config.toml
d_model = 384
experts_per_token = 4
router_score = "softmax"
normalize_top_k = false
balance_bias = false
vocab_size = 16384
norm = "rmsnorm"
rope_fraction = 1.0
init_std_down = 0.00594
lr = 0.00389
beta2 = 0.98
train_tokens = 346200000
dataset = "wikipedia_en"
Below are experts of layer 5 (counted from 0) of a mixture-of-experts language model. Rows are named router (the router's row for the expert) and show model dimensions 96-191. Each number is 128 + 32 x the weight over its row's rms, rounded and kept within 0 to 255. Numbers have three digits each.
Before each expert's rows: a language model's description of what the expert responds to; "mostly gets" lists some tokens that are sent to it at least half of the time. This comes from a sample of Wikipedia text that the model never trained on.

# expert 12
Description: Tokens inside or closing parentheses and comma lists, such as Latin species names, model variants, math brackets and occupation lists.
mostly gets: " con", " children", "Personal", " Born", " artist", " child"
router:075227129135117142128202116217151105110138150102146136127142118107131110148151143116110147117091081116137113190140185144113107136184139103140143133109129112141143124116094111125130158139106107074101194148104125148113108126051116069156111111102124106134078134143102141003067149161129142095

# expert 49
Description: Word endings and organization-name parts plus line breaks and == before headings, e.g. intergovernmental, Committee, Finance, sensor.
mostly gets: "Species", " command", " any", "American", "ific", " product"
router:149161141090000153144209111206151093105121136159152110147105109120140110139136137111088135108108094115149113106142084124109098105112138099125133157106107170137143168098163117112133166151122106071113028146105165142103114070081105107152119148107156112143225104147096140167140148107077141087

# expert 63
Description: Common nouns after the, a or his in narrative prose, e.g. first time, the album, the series, the number.
mostly gets: " time", " name", " year", " album", " role", " series"
router:116131136136104129187146138127143122116064143135163166128178082186179114150134129128165117116168095097128075157121153163101124127136117152128041216132170139130157120074201101127202180228120099173115045145124181104093119148165135181133118105074119117133162181152126116138185167098136117136

# expert 32
Description: Surname pieces at the end of person names in credits and lists, such as Bart-lett, Wong and Al-Rousan, plus closing parentheses, commas and goal-minute apostrophes.
mostly gets: " Steve", " Jones", " style", "^{(", " rac", " guitar"
router:041149129135147152144193108101149255106067134113156083097151115063142117140152148115074142098077120110162113082147147096115120123101113114148114135118113084146145135122086111089140148151101107135105213147119135150117107130133121095142110135102154114150047084140194151112073145152102146214

# expert 18
Description: Word pieces inside proper names (Nak-am-ura, Af-am-iyya), table bars, and plural or event nouns like men, banks, rescue, arrested.
mostly gets: " men", "zz", " arrested", "iana", " faced", " promoted"
router:147108155187157139141000114075140115112133150122137114159142116199138109150154143109140147113142129106143114195155077139108115143130155110147166138102099143151142149107126112099144122142118127167109105148113159141108101081083103073143124136118034103146147161147027132093221152181095134044

# expert 28
Description: Periods and line breaks ending sentences, plus middle pieces of names after a capital B or D (Bab-unski, Biss-essar) and numbers in table rows.
mostly gets: " These", " Species", " Ban", " Votes", " far", " produced"
router:149198130130084141137152108190151128103134148125150120205098110075140113147147137104110159103211082104140112078147079142113125159074135109119103149106075145155146144110148109159141123140116117081087160161118089138107109044102116069142122146116136106117166101142069146056158149136104132167

# expert 57
Description: Commas separating people in name lists and first pieces of surnames or places, such as Currie, Norvell, Man, City.
mostly gets: " Man", " City", " Ed", " Cur", " Dor", " become"
router:130142140022094146146102113197138132104067142139143120129140112181148118149149156113071148106134135113156109127163054079112108178170119104134134138104124110143145105118112106163149169132113100171143141136115111142110111093164110057142115157106078114123088253143151147128142149190118144118

# expert 52
Description: Pipes, commas and semicolons separating table cells, numbers in statistics rows, and word-initial pieces like decl-, rop-, dep-, emb-.
mostly gets: " dep", " Cal", " emb", " mot", " how", " Sol"
router:013170140169196141140073114197148230109118145115143109221136097178134110137136143104132139112034134113137108133141139090114118075122138115156089140117097086145133156112135108193141112146104109079111182149111093156109112142166119081145108158111142133147150094142199133044178135137117139108

# expert 11
Description: Capitalised word beginnings and modifiers in award, sports and military text, such as regular season, best, Lieutenant, Ph.
mostly gets: " regular", " Ph", " noted", " Co", " Dan", " Ste"
router:206111135165019140140210115161148070117111134140140122131120119104143120137139142116051142113163155107140111181145053103112115117070128118141128142114038127139149154113125106096140206145118117101140109151117160137108112132083123124143102157120117118137158134146071130098161138188131145091

# expert 27
Description: Cell separators and numbers in election results and statistics tables, such as Turnout, Registered electors, divider rows.
mostly gets: " near", "|---|---|---|---|---|---|", " Turnout", " Website", " Tam", " want"
router:115061135118085139131106115230138135104127144158144066234146106217145111135154140115180141115121110116144117078146197163113118169086103115134102160119084172142151181107121114167135095138105122158115100126116068151114116124183127126133116151114134113150157103150199152096120133027182138171

# expert 9
Description: Middle or final pieces of names and Latin taxon words, plus the infinitive to and colons in infobox fields, e.g. Ruiz-Ramoni, Minuartia.
mostly gets: "ani", " mar", "AS", " great", " 978", "isa"
router:149097146166105145140246112052144104111093137101153115096146115046143116152138130114064151127120185120137113134137104141115127150080104111135116140123130108148141162119120107109140133141105114142109168144112131139115112173117115130143099149109155109158071068142180146140070138150158140130

# expert 40
Description: Endings and closing pieces of words and phrases, such as -ly, -al, -ano, suffix letters like III-A, and nouns like District, Corps, class, level.
mostly gets: " District", " body", " Vice", " %", " level", " Class"
router:149105139226125145150084107166145139112073148127143128252113119173144104140138150107113143112121185110157109129138017095109110110101114114135151149116105108150142142112103117143143150143120103172108092149117133148104127106121116108143126162106145121138163113151140146159094152040104145172

# expert 19
Description: Commas, headings and word pieces near measurements and coordinates, e.g. rpm, the × in dimensions, gut, declarations, ″ marks.
mostly gets: "″", " rel", " designed", " wrote", " saying", " pun"
router:082094142146208141135140116084142174109058150091137064156159115090151109133141148107231146116114121110155113061131131103114120087154152118132093140121208090138137137117144111130148103150107106161118159143129073149115123110202109176142124141114091124145148194144209145137031120037093139122

# expert 30
Description: Pipe separators and numbers in election and sports tables, demonstratives like these and that, and pieces of names.
mostly gets: " these", " These", " Animalia", " That", "est", " making"
router:131173143099003144146042112085144089108155150169141143231121108147139121140151147122209145116142164113149112188139132103108115226100127116133132146098035126153141140106119114152146167138126107108095095142108166141106112110067109101138109144105165122148168131137079151045193138186090147153

# expert 59
Description: Line breaks, prepositions and mid-word fragments, plus years starting table rows, such as despite, among, according to, 1982.
mostly gets: " FW", " tells", " despite", " among", " fought", " Gold"
router:058178149087162149138075123145143148107144148170140117058126109150133110152149151117200147113120167121142105093143148087111113087200176109146159135098205133149142138107123107162142173134112124188108121145118102138111108103143093131144107102120115098142139175143120149164128153172093148040

# expert 0
Description: Commas after "and" or "or" before an inserted phrase, number words and both, dashes in date ranges, e.g. three, both, –.
mostly gets: " X", " both", " Died", " Super", " th", " Met"
router:068166152160087144144057108098143122108155148121134057160156114130142108150135152106189144110083147112142102216134100173108111111070132101161165146107213178143151167106144112079148088136109102113102125136126138151101105161117115170142111148120077135174164136146112135182071139118085136111

# expert 8
Description: Pipe separators, numbers and line breaks in Wikipedia tables and lists, such as squad, transfer, rank and asteroid MPC·JPL rows, plus country names starting a cell.
mostly gets: " MPC", " classification", " ·", " JPL", " Yes", " Rank"
router:107091158130075151144127111113146069111173146178139085146137109188139117150130153112130156110116101113141105191119202181121111131096126114143122150113100167147143163107145115142130098151111114028121159147109117150112110186149112127151125155114180120144133029136067138091206129089175131089

# expert 22
Description: Words in lists, tables and cast credits: "as" before a role or figure, word endings (-ings, -ers, -art), and table pipes.
mostly gets: " Notes", "ings", " parents", " addition", " Chief", "bar"
router:096141140159113146135057113151145079106161130074143116213137119128140111145126146114152130109016102111145121166145162078119110134115129115161099143124086104142146140108118116136143014145104114119115147141106126147116113157048119133148116151126145110131095124139101140135146133143063132098

# expert 43
Description: Words in section titles and table header rows, especially and joining headings, e.g. History and profile, Candidate, Votes, L.
mostly gets: " ±%", " Candidate", " Votes", " makes", "See", " Title"
router:050181136172138142122136115226143081108191144156149142231144119090133110154135147108179145118165140110147114128131148121104124157164133111139164148110159150138133163119136107103147086139110124082102033153107170155117111113099123102138107158103094119144141142145101148140065139133094145088

# expert 46
Description: The word and, line breaks, infobox labels like Born, Died, Binomial, Scientific, and adverbs like especially, locally, later.
mostly gets: " Born", " Died", " Pat", " San", "Scientific", " Binomial"
router:091139135131083144146136109114145029114162150164147118116123119034136113152139143123183140109202097112144116143148240175114110196144135114121145137118164126136144127117134114178132139135108116143107188146117121146116117103074119061134125113107074090138112074147071137000160141110183139086

# expert 13
Description: Middle pieces of foreign personal names and en dashes in scores or year ranges in sports tables, e.g. Guillermo, 25–23, 1973–1988.
mostly gets: " Don", "&", " could", " Harvard", " Mr", " Bro"
router:189096147134082144144124106056139250104109137070144113103136111073143112142148147123101144111126146115138111081146170118117117079073118110133130147106133109145150138107118112114152140145116121045128125149110176142114119118181119159145099136113138109166016125143138143091110136136079147110

# expert 39
Description: Day numbers in dates, colons in times and labels, and mid-sentence verbs or word pieces like led, leading, find, disturbed.
mostly gets: " power", " further", " leaves", " leading", " led", " find"
router:186125139186204146147196103111151204118106136082137135123148106154148108137126148114171146123134195115146111123150050124108114099084130119157137145121131078133142145111117113125146095144109110116131138146108107150103116192189119177147099164101047109142136178154107138115139138217160138077

# expert 1
Description: Scattered tokens such as of, who, 's, United, and pipes or punctuation inside sports and filmography tables, e.g. ultramafic, Director(s).
mostly gets: " who", " United", " Minister", " r", " Episode", " legal"
router:098163144141049132134092114090139024111132146159134080178126107115116119150142151113106141113135120116150111255150112115108108196066165117144147138101095126135142143113125111122149228143119109107104113150122104145114111081148122101143113134108101118143141107136121147072167151216031142087